From a checkpoint of a small mixture-of-experts model trained on Wikipedia.
Size: 11 layers, width 128, 36.2M parameters.
Experts: 32 experts in each of 10 layers, 352 squared ReLU neurons an expert, 1 pick a token, a softmax router.
Below are experts of layer 5 (counted from 0) of a mixture-of-experts language model. Rows are named router (the router's row for the expert), down (a neuron's output weights, with its number) and show model dimensions 0-127. Each number is 128 + 24 x the weight over its row's rms, rounded and kept within 0 to 255.
After each expert's rows: a language model's description of what the expert responds to. This comes from a sample of Wikipedia text that the model never trained on.

# expert 21
router [101 158 133 152 146 128 127 133 153  73  91 122 122 148 119 159 103 147 146 147 141 146 156 138 109 104 100  90 147 108 107 179 145 114 149 144  88  91 117 160 106 129 110 136 141 121 153 127  90 129  80 134 162 142 130 167 142 118 151  92 156 122 141 106 127  79  86 137 131 131 142 125 144 112 105 142 169 144 107 118 130 127 120 135 101 157 122 156 154 105 114 107  84 110 136 141 131 148 104 126 117 129 166 101 156 143 123 158 138 101 159 168  91 164 142  94 121 128  85 118 181  93 136 114 148 131 139  74]
down0 [167 135 171 119 136 139 147 124 135 154 127 156 106  89 120 146 130 127 144 152 166 128 149 146 135 100 148 183 141 153 109 150 143 141 137 168 138 121 161 155 122 140 151 111 135 149 131 144 135 188 137 129 108 165  97 146 135 112 101 178  96 146  91 122 127 123 103 107 130 140 120 196 105 157 109 126 141 103 124 127  93 106 118 155 102 108 105 163 109 102 158 143 135 127 137 106 125  97 130 134 151 130 142 150 169 149 151 146 182  74 147 105 102  94 129 121 109 113 105 145 124  79 141 156  91 105 158 123]
down1 [149 163 166 118 105 143 192  80 125 116 156 134 155 161  92 131 140 115 116 133 130 103 117 169 136 159 145 156 128 101 129 119 126 120  99  95  82 144  99 129 133  97 137 104 138 142 117  92 142 114 132 168  95 126 102 112 110 136 130 123 138  78 142 133 105 132 127 109 158  79 108 140 128 130 119 135 118 131 136 145 126 169 110 116 106 141 137 108 132 126 152 120 106 110 105 177 123 124 169 139 144 136 106 123 134 140 139 102 116 136 149 159 116 133 139 183  92 136  79 143 127  75 152 110 166  87  64 160]
down2 [108 110 149 106 146 110  87 174  71 106 149 115  98 131 159 164 156 128 127 114 150 189 125 139 142 131 106 153 106 122 112 133 165 170 115 106 123 127 140 166 124 136 162  99 112 131 148 100 146 162 171 141 143 125 125 131 144 117  96 109 165  79 116 175 127 109 136  91  86 145 135 149 110 139 148 118 129 143 151  97 118 141 132 133 111 103  93 170 136 130 147 107 149 124 177 126 114 116  85 152 124 123 136  99 177 135 137 157 166  87 108 156 102 142 143 115 116  95 133 135  95 107 126 146 105 118 150 145]
It responds to: Final suffix pieces completing abstract nouns and adjectives, such as -y in brutality, -ment, -ation, -ity, -al, -ous, often before of.

# expert 26
router [173 132 139 105 136 110 163 117  95 176 133  80 172 134 147 147 151 140  78 152 125 112 148 142 103 113 129 124 115 115 158 107 145 128  96 142 166 131 134 129 113 104 126 170 103  82 149 126 126 127 115 152 160 109 144 151 105 128 152 140 123 104 121 133 158 136 112 149  85 116 141 122 111 125 110 127 133 124 178  89 128 117  91 162 121 115  84 123 114 108 143 165 151 162 133 137 118 117 148 144  95 106 120 184 135 110 149 113 184 154 125 119 120 121 155 171  73 115 116 135 147 127  94 105 108  94 124 176]
down0 [122 116 166 130 127 122 122 130 115 176 114  75 158  83 124 127 117 139 139 156 118 138 168 152  94 163 149 108 138 104 130 112 114 107 132 120  96 143 156 156 104 134 149 148 145 112 116  77 138 144  65 121 106 109 124 148 135 110 119  99 121 148 151 130 115 150 125 157 123  89 183 150  84 154 150 154 138 143 137 163 177 104 100 124 110 186 100 117 150 110 145 145 163 124 147 155 103 117 132 134 161 118 126 141 135  98 145 129 133 116 110 126 143 122 122  75 144 180 128 128 162 133  95 181 109 139 130 113]
down1 [131 111 125 106 117 171 110 124 125 124 159 111 153 138  99 129 136 133  83 126 115 119 113 185 122 106  75 115  94 135 130  96 127 136 129 151 101 133  69 116 136 135  96 151 145 136  77 158 149 128 101 116 162 126 126 187 105  67 156  89 115 134 157 118 149 127 129 117 130 109 130 148 151 128 156 110 137 121 152 144 145 155 123 122 119 122 136  96 134  96 132 119 103 149 112  78 144 130  56 116 141 149 159 108 145  94 120 180 134 116 139 167  97 144 144 166 144 140 156 116 154 103 135 132 167 122 139 129]
down2 [174 141 168 149  91 149 137 117 138  83 137 134 140  88 106 135 140 130 104 149 145 116  81 130 156 131 169 141 152 136  93 122 156 102 105 130 144 137 180 128  99 155 122 164 125 150 156 150 123 110  98 137 120 125 154 118 102 104 164 142 132  98  73 120 151 136 139 122 120 167 126 156 117 142  98 114 148 107 151 130 150 129 108 104 123  94 154 152 110 137 151 121 156 175 167 132 104 131  98 143 136 106 130 131  76 178  85 117 144 156 103 141 146 137 145 122  85 135 122 141 128 106  95 116 110 128  93  69]
It responds to: Linking words like and, as, featuring, became, & between names or roles, e.g. wrestling teams, band members, cast lists, featured artists.

# expert 13
router [140 185 126 120 131 119  84 123 106 140  82  97  77 111 149 147  93 133  93 141 134 141 155 129 127 144 132 102 117 138 133 103 137 116 115 110 104 113 130 146 153 135 159 176  95 159 108 167 134 149 134  82 121 138 156 135 119 124 123 103 160 121 149  98 102 143 111  83  83 155  94 176 138 149 120 108 166 152 101 128 140 148 115 127 142 175 130  84 143 145 129 131 116 145 140 122 139 133 179 135 115 124 111 134 134 164 111 151  88 116 139 136 106  76 152 130 104 124 108 106 138 140 110 133  75 181 156 138]
down3 [134 152 138  76 109 153 139 147 126 115  90 137 140 147 170 146 145 124 114 134 179 119 103 116 104 178 144 120 120 133  95 115 124 139 131 162 138 150  99 150 158 172 133  89 148 111 113 128 121 142 140 150 146 118 149 156  89 102 142  91 136 124  95  95 123  96 143 129 146 131 107 105  83 140 114 157 118 118 151  90 146 124 180 152  85 142 131 128  72  99 156 122 105 130 141 121 119 162 110 141 108 171 125 169 153 129 128 116  80 142  97 159 132 109 101 106 121 148 138  86 149 157 139 106 167 163 138 144]
down4 [123 120 142 133 130 136  77 183 112 128 158 102 124 113 134 112 110 132 131  86 145 176 155 110 176 144 164  88 166 142 120 112 122 103 142 143 124 152 129 112 124 125 135 138 175 162  61 137 126 136 113 116 119 118 184 127 148  99 128 159 148 147 162 110 149 170 144 101 119 162 118 144 103 153 103 124 153  94 132 143 126  98 163 132 122 128 132  99 103  83 160 131 121 142 121 119 121 124  96 123  87 171 170 157 127 127 156  78 127 142 113 142 138 127 172 157 129 129 138 136 145  91 118 112 131  91 116 150]
down5 [146 119 124 129  88 107 142  92 127 103 135 170  98 116  82 101 121 109 118 110 164 109 110 130 173 145 141 137 145 145 118 118 130 140 115  95 110 129 136 134 121 140 161 136 151  98 122 137 140 208 126 142  99 145 103 105 118 132 143 132 145 123  74 106 132 158 132  98 142  96 114 169 167 120 119 170 120 158 138 114 120  95 125 105 153 114 115 142 122 115 110 127 143 137 105 115 103 158 145 144 173 134 113 105 148 147 130 124 112 167 129 132 153  78 170 166 152 190 126 110 120 198 109 127 151 143 114 155]
It responds to: Number words, ordinals and direction or rank adjectives after "the" or "a", often in sports text, e.g. one, three, first, right-back, east.

# expert 30
router [146  98 125 111 173 150 130 143 100 133 147 151 159 170 108 160 115 168 121 143 144 131 139 136 136 142 119 113 109 123 139 172 163  90 103 101 118 125  98 169 148 105  99 114 133 171 162 131 130 115 160 146  91 111 170 123 105 101 105 152  93  93 110 141 143 159 147 172 135 126 126 140 106 106 147 105  85 112 149 117 135 124 150  74 143 102 131 140 112 122 158 119  94 145 132 147 124 122 143 138 177 161 115 119 109 157 145 104 149 119  99 161 102 164 119 162  83 121 158  96 150 138 111 128 137 155 164 165]
down3 [111 124 127 131  71 155 125 104 110 109 151 137 107  83 125 135  88 143 154 144 137 141 129 113 128 150 118 117 125 138 115  99 141  93  95 128  98 109 163 111 118 169 156 116 151 170 126 159 142 113 132 129 138 101 120  95 111 128 123 104 102 104 142 155  87  99 132 143 125 113 123 125 165 192 150 116 151 121 132 141 155  92  90 117 148 130 142 149 155  69 128 104 181 151 121 203 156 132 113 139 146 154 116 132 133 126 109 163 139  85 119 113 136 105 110  59 139 159 123 148 123 124 118 121 110 106 111 139]
down4 [148  97 114 137 150 109 119 128 140 113 128 143 136 144 152 102  87 173 118 146  99 120 122 151 115 180 202 153 160 114 144 120 131 117  94 134 162  93 109 144 119 111 140 113 119 111 124 169 124 142 126 109 141 141 140 130 113 122 146 179 118 157 154 130 119 107 113 168 139  98 126 114 158 118  96 141 124 110 145 118 188 161 124 110 125 110 148 119 128 157 121 129 131 150 134  96 144 124 167  96 133 158  54 157  92 181 150 127 164 174 110  88 107 135 128 145 160 143 110 141 156 155  97 113 137 126 130 122]
down5 [119 151 138 119 163 137 112 115 117  86 103 126 132 146 177 130 145 129 152 140 117 146 145  93  96 158 137 119  92 141 121 148 125 127 101 153 136 126  97  71 148 143 114 110 134 170 143  93 150  98 143 124 146 139 111 133 132 110 106 137 137 130 127 141 127 110 157 144 142 137 105 125 130 149 161 160 129 149 119 148 157 164 133 125 185 176 120 187 122  78  77 129 179 125 177 150 176  93 126  80 128 124 124 138 132 131 148  97 118 162  99 113 137 118 154 150 151 184 131 140 149 123 124  82 123 144 135 121]
It responds to: Four-digit years in birth–death parentheses, seasons and date ranges, such as 1933 – 1968, 2018–19, 1963-1966; also closing quotes.

# expert 25
router [ 70 168 112  93 139 113 176 167 134 151 141 104 113  65 101 134 122 131 131 117 136 144 132 104 118 138 129 128 160 118 129 117 114 146 185 133 155 146 126 108 129 105 141 109 159  90 101 136 140 142 117 116 160 135 145 132 129 113 133 175 146 142 126 118 137 132 109 101 115 131 110 175 146 130 111 104 163 125 134 128 137 177  92 130 158 119 104 117 126 113 118 107 110 172 102 127 140 177 130 120  75 154 110 160 119  82 113 155 102 150 106 119  83 159 123 138 146 128 104  95 162  88 120 135 115 131 171  85]
down3 [121 105 102 129 143 153 141 103 105 156 161 110 154 145 183 189 142 119 127 130 129 122 107 123 168 114 118 156 145 124 120 112 157 131 185 142 120 108 117 130 126 105 156 145  92 133 119 117 148 134 133 121 151 168 125 125 103 135 161  86 123 125  73  94 152 105 110  92 144 126 138 126  89 100 159 136 138 115 157 144 130 107 139 154 148 124 150 108 136 146 121 130 163 105  94 128 105 125 158 125 127 138  92 160 146 166 105 109 157 184 103 145 159 140 141 117 169 153 176  98 156 128  93 140  77 101 149 137]
down4 [156 167 119 144 123 157 109 124 131 119  93 102  93 127 156  94 124  79 104 127 140 129  67 118 117 133 153 128 120 107 128 154 148 122 145  96 118 121 113  89 158 112 177 148 125 108 139  79  99  91 148 114 146 120 180  71 110 150  97 144 140 143 130  92 123 167 143 149 174 184  85 146 136 133 145 112 145 127 137 159 127 198 113 159 140 140 131 123 130 111 125 122 111 154 149 124  96 131 127 148 163  95 158 120 105 117 103 141 126 122 144 157 131 121 146 144 128  92 141 131 105 138 121 104 105 121 143  91]
down5 [144  71 157 117 149 107 145  80 102 142 130  73 155  85 128  64 142 111 120 179  92 101 131 111 164 104 117 148 113 135  96 148 124  93  97 110 122  95 117 146 102  82 124 126 115  80 144 102 133 143 138 113 143 131 139 128 165 120 145 137 189 176 132 131 142 130 136 104 116 129 138 123 156 124 135 143 142 145  87 138 125 110 128 146 127 109 129 170 159 135 130 134 155  98 127 130 155 143 175 145 161 139 119  85 131  89 120 163 158 100 106 119 109 109 132 119 103 141 105 149 104  99 122 119 126 106 120 113]
It responds to: Nouns for people's roles and family relations after the, his or a, e.g. son, father, president, governor, member, wife.

# expert 7
router [117 175 125 139 123 110 116 142 122 118 103 138 115 133 126  84 157 113 145 159 129 141 121 123 139 142 158  95 108 152 115 143 101 123 104 132  90 144 124 125 121 153 132  94 120  97 140 103 139 129 162  98 164 146 131 119 140 118 139 109 124 183 172 112 151 122 158 150 107 127 132 109 160  82 176 194 116 121 158  89  96 138 167  94 124  98 151 116 146 131 123 127 111 177 123 143 140 152 116 130 115 146 101  83 121 103 105 152 126 146 124 123 136 147 128 145 102 148  78 112 181  88  84  98 136 142 145  80]
down27 [163  84 135 121 171 144 135 106 124 121 156 110 140 169 139 141 133 106 100 119 129 132  69 126 167 130 100 111 126 127 121  73 106  70  98 138 160 144 148 194 151 129 148 113 158 160 152 112 192 124 147 137 128 135 149 147  89 121 119 137 140 115 139 107 179 152 161 106 129  98 144  85 126 162 138 153 137 156 137  87 179 117 119 137 113 125 138 155 119 145 131 115 123  87 137 153 108  80 133 109 151 124 136 116  91 117 115 104 140 105 108 121 122 168 123 134 131 121 135 148 132 113  89 109 109 140 120 122]
down28 [114 131  84  87 136  73 145 121 141 127 139 115 101 106 136 145  85 127 146 106 151 128 117 123 142 150  80 127 140 111 139 166 130 115 131 107 127 122 116 144  64 136 134 120 157 119 106 120 170 146  98 116 109 129 144 176 124  94 108 145 121 121 119 170 125  82 123 158 134 138 128 149 114 124 137 120 102 132  94 168 154 116 158 155 110 146 186 137 154 124 133 112 124 125 140 121 166 153 145 166 136 133 151 176 166 107 108 122 170 137 114 180 125 193 113 133 112 119 145 126 147 117 182 138 140 129  92 107]
down29 [132 134 165 122  80  79 125 126 118 135 147 146 161 164 129 128 102  91 121 111 114 160 150 166 107 124 145 118 159 140 112 107 131 115 196 121 121 162 110 136 130 127 151 102 126 143 125 105 159 104 147 115 128  97 129 139  87 121  66 171 124 132 117 171 131 137 151 146 146 129 139 118 125  91 150 143 145 147 160 153 121 103 139 137 136 154  84  97 123 130 144 152 149 122 158 131 131 109 188 183  96 104 151 196 142 118 131 116 111 171 151 120 110 100 114 125  91  97 122 123 131 137 111 109 149 110 149 131]
It responds to: Verb forms right after was/is/were or a subject, often past participles or suffix pieces like -ed, e.g. used, known, created, originated.

# expert 15
router [131 128 121 112  82  96 130 135 121 103 145 105 151 125 111  63 135 137 146 137 124 162 145 131 115 151 126 135 105 169 132 159 155 124 150 155 160 155 162 139  82 124  91 144 115 150  59 114 162 133 107 113 121 123 133 110 111 111 137 168  94 115  86 152 154 113 111 117 139 151  99 124 114 127 154  89  96 129 148 147 128 116 166 155 109 179  89 131 105 136 155 100 111 161 166 134 121 140 128 124 145 137  98 106 116 167 121 143  88  89 132 156 125 149 162 158 116 158 111 103 119 134 110 141 164 151 118  89]
down0 [148 100 114 151  99 146 159 145 151 154 162 166 141 110 101 123 128 158 131 111 179 150 138 121 167 168 110  84 159  94 153  80 129 162 128 128 147 130 114 133  92 114 144 140 155 161 135  72 157 112 125 136 124 105 121 129 143 151 107 160 148 121  96  93 124 136  93 153 165 128 123  91 129 111 123 133 135  94 136 112 127 148 100 107 114 135 118 135 165  95 100 157  79 104 102 144 118 116 107 160  89 131 141 130 165  85 127 165 138 155 106  81 111 141 161 130 124 126 122 134 159 122 170 139 137 137  99 106]
down1 [129 138 100 150 134 163 144 122 148 113 109 175 130  53 116 143 161  66 123 143  98 109  99 115 105 110 140 143 116 121 148 114 142 124 165 106 128 117 126 167 129 141 133 182 139 147 119 129 138 123 149 140 100 102 119 125 145 146 106 116 115 102 134 120  94 163 113 154 129 103 141 141 132 131 101 118 113 117 110 136 121 114 136 178 143 158 100 148  74 150 148 144  83  99 143 129 102 162 150 183 104  91 120  77 177 120 114 107 110 118 125 126 168 100 126 139 141 128  78 131 119  94 165 120 117 142 113 108]
down2 [104 190  93 118  83 131  93 106 103 121 133  91 132 144  99 173 118  88 152 158 168 134 122 127 139 116 114 146 130 128 123 141 125 137 119 185 119 116 145 101 109 171 122 101 152 154 172 158 123  96 174 139 133 156 110 166 133 114 112 130 111 115 154 129 145 109 133  85 134 120 121 104 152 154 126 140 102 180 125 152  93 155 129 115 142 111 135  72 139 133  95 137 160 100 123 168 111 104 119 151 132 135 113 136 113 115 143 107 135 143 163  97 136 126 163 138 127  85 171 109 158  90 127 134 143 158 150 136]
It responds to: Subject nouns and pronouns in demographic and statistical prose, such as census, households, population, race, there, It, before was or were.

# expert 10
router [135 119 153 125 171 129 173 156 136 110 116  98 108 162 145 172 118 131 129 106  87 107 123  94  99 131 154 138 159 114 119 155 114 147 154 111 108 136 115 162 123 117  93 140 150 110  93 102  93 132 127 116 165 139 143 141 135 115 111 144 106 112 165 151 109  87 127 102 105 112 172 102 171 104 111 128 124 185 121 134 145  85 121 162 109 174 116 162 152  79 135 137 126 121 142 116 139 138 123  99 100 152 152  97 132 123 160  84 152  84 127 158 118 135 130 127  97 143  88 155 158 135 118  83 159 108 120 117]
down0 [127 135 102 130 136  69 121 145  93 131  84 121 109 131 133 162 170 119 134 135 125 139 116 157 138 103  92 133 159 142 120 107 157 138 159 123 111 136 107 107 127 138 144 139 191 122 175 139 163 114  66 157 141 135 134  99 101  89  94 130 130 152 161 109 115 142 153 148 107 139 151 115 130 138 103 120 166  92 157 123 190 142 144 122 128  72 143 115 135 162 120 147 137 147  98 110 154 139  86  88 111 143 142 135 159 124 136 109 121 113  78 118 106 150  94 139 162 158 128 151 102 123 136 138 117 158 143 148]
down1 [127 132 123 141 104 129 125 138 122 149 105 143 195  77 100 122 125 172 123 132 118  96 115 151  80  86 155 142 112 154 143 118 171  87 117 112 137  98 149 158 146 170 113  75 133 148 134 128 119 116 130 108 126  95 131  88 144 118 106 130 122 112 149 119 114 130 123 141 113 131 139 141 156 137 102 158 147 176 144 140 116 125 152 139 113 120 112 126  86 108 124 151 147 177 126  97  80 137 155  70 115 105 109 132 132 126 157 134 129 113 120  91  92 131 114  84 128 149 125 130 148 144 135 135  55  96  97 105]
down2 [115  84 105 114 145 126  72 113  98 130 118 159  98 170 131  84 128 123 126 146 124  94  99 162 152 106 127 158 128 104  97 112  99 155 164 159 155 224 153 133 141 138 131 122 153 145 114 138 124 125 128 158 122 135 139 145 128 134 116 113 108 146 108 122 134 131 121 143 186 151 104 111 145 122 149 136 127 101 142 118 111 153 156 157 108 119 124 102 100 135 146 114 166 110 111 107 130 132 127 210 165  92 115 149 130 133  83 111  91 135 118  96 143 123 130 117 140 131 119 175 118 116  97 122 117 156 129 131]
It responds to: Words and word pieces inside names of organizations, parties and institutes, e.g. Development, Security, Broadcasting, Commonwealth, "of" in National Gallery of Art.

# expert 22
router [144 155 155 105 116 126 134 133 126 116 146  94 131 137 109 109 119 143 132 161 120 150 119 104 146 124 144 153 117 135 125 160 124 152 120 100 123 110 182 108 132 111 156 106 135 151 107 118 165 116 168  88 119  93 142  89  98 148 129 131 106  80 113 146 130 177 138 104 144 155 123 134  98 109  80  79 147  86 154 123 138 120 128 113 130 109 141 152 113 120 126 105 101 191 188 174 124 140 130 153 122  83  89 104 146 144 162 154 172 151 104 145 161 135 143 157 147 160 123  87 123 142 112 149 109 149 143 131]
down0 [154 127 137 107 126 124 148 147  69 100  93 128 153 135  89 118 137 146 118 140 130 128 140 128 112 121 136 117 135 153 154 136  87 143 140 131 141 103 131  80 144 132 130 130 158 163  84 128 149 140  70 119 165 154 147 122 121  96  69  93 163 127 117 108 139 129 122 116  88 127 124 149  80 124 147 143 145  86 104 151 116 116 122 178 151 126 169 149 136 124 111  85 190 148 170 121 152 142 118 141 155 105 143 107 154 142 107 117 153 157 118 116 132  79 137 147 111 155 141 134 147  97 165  98 164 113 133 128]
down1 [133 107 128 145 150 158 115 147  97 135 129 157 139 137 129 108 120 126 131  93 139 148 164 115 118  95  76 102 106 129 129 157 134 129 136 144 125 123 120 111  99 109 153 157 102 145 140 122  71 102 122 140 157 151 105  98 184 165 149 108 141 162 145 131 127 153 130 127 123 182 131 139 100 163 180 134  86 139 152 126 118 132 127  79 156 139 137 127 139 152 102 139 188  95 116 131 107 105 154 135 138 131 175 144 150 155 136 152 143 138  63  98 109 104 114  78 128 154 144 160  95 118 119 129  92 128 113 123]
down2 [173 111 131 110  79 135  78 154 133 160 138  94 124  84  63 138 129 107 127 132 125  64 173  79 138 160 114 161 130 165 117 141 139 142 163 122 150 127 124 165 142 134 105  95 116 106 133  92 129 104 166 127 117 122 151 116 121 130 118 128 152 169 111 109 132  92 111 142 173 109 102 142 113 146 129 124 104 102 109 153 107 107 139 125 162 137 146 109 127 146 161 112 115 108 158 123 159 167 113 134 133 145 111 126 131  94 150 129 133 118 118 139 174 161 107 152 111 118  99 114 171 149 134 150 118 147 172 106]
It responds to: Byte pieces of Thai, Japanese, Cyrillic and other non-Latin scripts, plus some numbers and separators in tables, e.g. ゾ, Эксмо, "·".

# expert 28
router [110 102 111 114  74 133  73 133 131 131 132 141 101 115  81 121 135  84 127 121 119  99  92  89 148 140 139 134 144 147 156  94 152 151 165 135 124 137 130 105  83 126 166 101  95 128 123 160 149 131 156 123 136 131 118 129  69 117 111 146 116 149 131 141  91 135 130 141  87 123 118 151 111 104 152 109  99 127 129 123 149 151  98 176 153 160 145 143  95 135 120 130 159 126 122  92 103 140 167 145 124 103 128 153 122 119 111 120  63 130 123 117 152 157 134 113 158 122 193 156  71 151 115 130 118 132  92 126]
down3 [127 149  74 131  81 109 112 129  86 145 135 135  90 135 149 129 101 134 134 126 159 141  98 127  88 145 120 151 124  87 110 102 113 125 117  99 129 148 122 152  94 151 144 120 118  85 138 117 118  91 158 143 103 127  89  95 130 131 169 139 137 138 132 114 138 120 165 113 137 129 107 104 143 109 129 156 113 104 133 106 147 168 108 126 142 159  97 144 104 116 119 171 172 113  85 123 140 145  61 145 169  97 100 119 124 116 133 114 143 160 175 139 188 135 124 151 127 176 121 110 111 105 150  93 133 110 150  94]
down4 [150 141  77 153 126 174 107 122  92 183 135 130 121 122 114  78 129  90  82 132 130 168 117 119 129 138 129  84  98 113 113 131  93 120  98 134 168 145 175 174 170  92  86 139 115 139 122 105 107 106 139 146  95 124 164 125 118 131 132 126 154 111 121 101 150 124 117 147 114 123 155 122 134 138 121 102 127  95  91 121 112 131 139 103 126 138  93 110 147 147 125 181 170 141 120 156 174 109 134 124  99 104 143  76 110 124 122 119 127 117  97 104 115 116 134 139  95 150 122 167 115 101 139 100 158  88 145 134]
down5 [118 116 128 110 100 140 141 116 121 152  82 119  84 113 140  83 197 103 110 127 138 126 170 108 153 173 147 145 115 164 127 155 124 130 124 135 173 100 112 133 107 136 106 117 140 104 133 139 114 122 172 125  88 124 179 169 176 133 155 126  74 153 134 146 136 123 120 113 117 157 181 119 103 129 136 115 126 162 134 150 117 151 130 113 127 163 110  95 165 132 134 148 103 130 128 113 114 102 155 137 104  88 116 113  97  95 113 121  87 148 153 121 123  89 146 107 143 163 130 131 106 103 115 107 144 140 138  72]
It responds to: First word piece of uncommon proper names or words, often a capitalized syllable, e.g. Res in Resen, Rh in Rhinos, Mor in Moratuwa.

# expert 9
router [135 149 128 168 124 109 100 146  75 128  82 192 130 125 142 136  94 115 135 113 172 136 116 102 147 131 141 133 125 121 144 120 109 122 150 104  99 145 140 165 132 127 135  98 131 122 158 106 114 113 113 115 141 144 143 154 160 148 125 134 162 125 134 124 119 134 126 109 129 159 123 132 134 146 167 154 129 151 142 151 125 106 155 134 105  99 114 102 164 106 116 112 164 100  81 138 120 100 115  75  75 120 133  67 159  94 134  91 112  87 189 125 128 101  85 170 128 132 122 132  96 116 162 127 125  98 106 100]
down0 [ 96 100 116 144 127 190 122 139 142 136 119 121 120 109 103 109 133 122 141 108 122 128 114 130 133 120 156 135 150 167 134 155 132 116 104 130 147 156 134 113 117 143 146 146 158 196 123 108 124 135 111  81 133 127 132  61 148  90 132 106 159 123 139 106 128 106 145 141 165 136 130 107 128 137 148 139 104 184 116 136 121  58 101  82 144 115 111 106 142 178 131 161 132 147 135 103 147 133 103 158 103 126 106 152 112 118 160 131 115 120 149  59 116  97 107 123 139 128  93  88 158 147 159 141  98  99 133  99]
down1 [145 145 106 130 134 185 171 136 120 137 101 130 131 119 112 160 127  99 105 159  93 101  99 112 116 121 144 141 167 202 145  84 130 122 142 102 133 115  88 131 115 142 104 122 154 147 143 130 120 125 144 153 175 142  96 168  79 131 174 135 114  85 119 133 138 103 148 154 144 103 105 156 167 127 105  84 165 131 167 150 121 143 129  89 103 140 159 126 110 142 176 110 135 134 165 133 135 126 166 134 172 150 134 103 116 127  89 125 106 131 128 120 135  96 163 133 118 132 122 155 112  86 127 130 137 156 139 132]
down2 [106 106 135 113 137 112 159 147 101  98 123 110 145 155 112 118 105 117 109 105 132 129 116 148 143 168 127 124 142 106 173 138 115 150  89 106 133  78 105 131 133 143 165 117 136 152  77 162 133 178 149 147 136 150  83 144 145 118 159 134 129 148 138 120 106 114 150 133 113 127 167 119 143 146 100 110 137 105 142 104 123  92 148 168 108 138 124 136 133 164 128  85 107 101 132 130 105 138 102  89 142 169  96 146 129 129 147 118 136 128 123 143  79  97  95 104 124 102 169 146 101 106  71 145 186  71 117 106]
It responds to: Single consonants or short letter pieces inside rare names and words, such as Hu-t-chins, Os-t-rich, Sum-at-ra, Bibro-n.

# expert 17
router [ 92 120 109  87 153 139 135 117  93  84 140 159  72 146 110 137 112 124 140 128 125 169 161 130 134 181 139  99 130 116 160 158 146 103 166  82 148 129 137 107 104 109 105 113 114 156 126 123 134 129 134 149 107 124 147 139 147 110 144 147 127  90 152 130 137 122 155 159 133 158 133 154 110 128 164  98 164 143 173 113  94 105 133  99 128 143 101 143 108  99 141  89  67 135 127 165 141 164 123 136 124 155 160 146 127 153 129 120 136  75 169 163 113 165 144 106 145 125 167  97 159 127 137 113 125 152 149 111]
down3 [167 107 137 127 156 139 109 130 123 115 113  92 136 117  98 173 110 150 158 130 120 114 150 127 113 117 132 168 142 173 126 165 133 146 117 153 148 132 136 127 100 128 135 147 149  91 115 121 135  99 158 138 124 119 150 169 122 142 108 106 105 174 140 123 145 114 164 122 133 141 170 149  65 174 144 119 147 105 168 134 113 133 155 111 168 119 105 123  97 142 134 107 175 126 148 170 158 100 138 151 134 123 169 147 125 178 146 102 131 111 117 158  96 152 116 171 121 149 145 106 173 135  80 172 107 126  95 129]
down4 [125 162  94 136 103 126 128 109 167 122 151 120 119 106 120 143 144 125 118 129 165 135 125 123 148 162  97 106 148 166 138 150 142 116 116 145 147  82 121 170 150 122 106 107 131  83  88 148 109  97 172 102 131 124 118 133 100 173 108  96 119 129 111 106 127 139 148 126 121 188 176 106 160 147  98  83 136 117 106  96 102 138 124 115 127 178 126 143 139 148 132 147 107 114 147 111 146 125 114 153 122 151  87 171  82 135 158 144 127 114 178 157 106 143 137 139  69  88 140 117 113 158 137 154  97 113 128 123]
down5 [112 194 120 150 139 171 125  85 141  71 130 121 117 111 140 141 148 127 185 108 110 106 102  99 141 124 107 142 114 127  96 151 144  84 131 120 163 136 142 151 133 127 154 124 132 134 148 118 147 161  83  93 129  81 135 128 112  94 134 129 115 132 103 131  87 104 129 124 139 137 131  90 173 162 101 131 144 166  97 190  96 111 106 144 175 142 105  98 124 168  90 124 126 138  99  95 124 162 169 112 144 104 149 137 146 119 130 139 139 116 156  97 142 116 129 131 135 112 111 143 128 132 133 110 121  84 156 131]
It responds to: Year, decade, month and period nouns after in or the, such as 1960s, 1961, May, century, plus place nouns like coast, America.

# expert 12
router [102  95 104 145 122 156 139 134 116 151 109 136  90 106 118 131 111 108 110  65 125  92 118  94 164 139 138 128 170 133 149 125 120 143 161 129 153 156  95 146 148 130 158 136 123 123 137 148 111 135 121 122 111 109 133  94 193 156 114 148 161 111 124 121 109 136 134 104 142 111 157  98 124 136 142 127 119 115 142  86 155 154 128 116  89 136 160 131 136 116  78  94 136 100 112 135 120 109 175  91 127  91  85 148 103 140 113  97 116 117 123 103 121  97 101 146 145 135 179 117  81 162 160 107  74 104  95 135]
down0 [126 124 127 152 177 117 117 143 175 118 127 142 125 102 111 136 133 108  94 120 131 168 131 133 150  86 141 123 140 130 160 183  97  99 175 114 132 120 105 118 117 124 173 153 148 157  99 156 137 139 193 138 140 131  96 149 107 134 124 120 122 177  93 160 110  98 108 111 155 118 139 128 133 125 129 117 107 133 118 168 134 122 117 129  82 138 190 106 153 104 156  91 143 171 126 134  99 152 139 142 141 102 107 152 148 116 116 124 152 146  86 127 154 119 118  98  94 147 125 171  90 132 128 113 111 123 185 137]
down1 [137 163 127 136 129 120 126 101  97 136 144 154 123 129 118 129 157 103 157 169 117 138 145 101 116 150 131  82 168 110 121 118 103 107 131 107 125 131 117 108 162  98 124 147 124 129 135 126 151 156 119 150 129 126 167 127  54 142  62 127 154  78  84 129 122 119 117 122 104 138 112 132 113 140 139 175 147 131  94 102 131 140 114 118 126 133 169 123  92 156 116 111 108 138 101 167 114 102 153  93  97  95 131  75 140 130  85 133  93 133 108 157 148 146 177 117 135 117 135 185 112 128 107 130 103  87 131 158]
down2 [137 136 128 135 116 156 120 160 148 136 111 139 151 163 128 126 163 126 149 126 169 104 146 116 129 118 123 159 156 154 125 139 143 117 101 154 173 170 101  91 157 155 130 118 144 150 131 152  88 129 144 160 126 122 172 146 141 116 145 122 149 123 154 113  92 116 149 166  77 192 132 131 128 114 137 143 136  95 128  73  83 118 114 115 123 127 144 112 155 122 111 144 145 102 129  93 133 156 164 105 118  88  86  75 109 101  97 129 170 139  89 107 142 140 176 141 130  99 110 148 134 157 147 120 126 126 104 165]
It responds to: Single capital initials and short first pieces of words after a space, such as U.S., Robert D., William J., co-al, p-ublishing.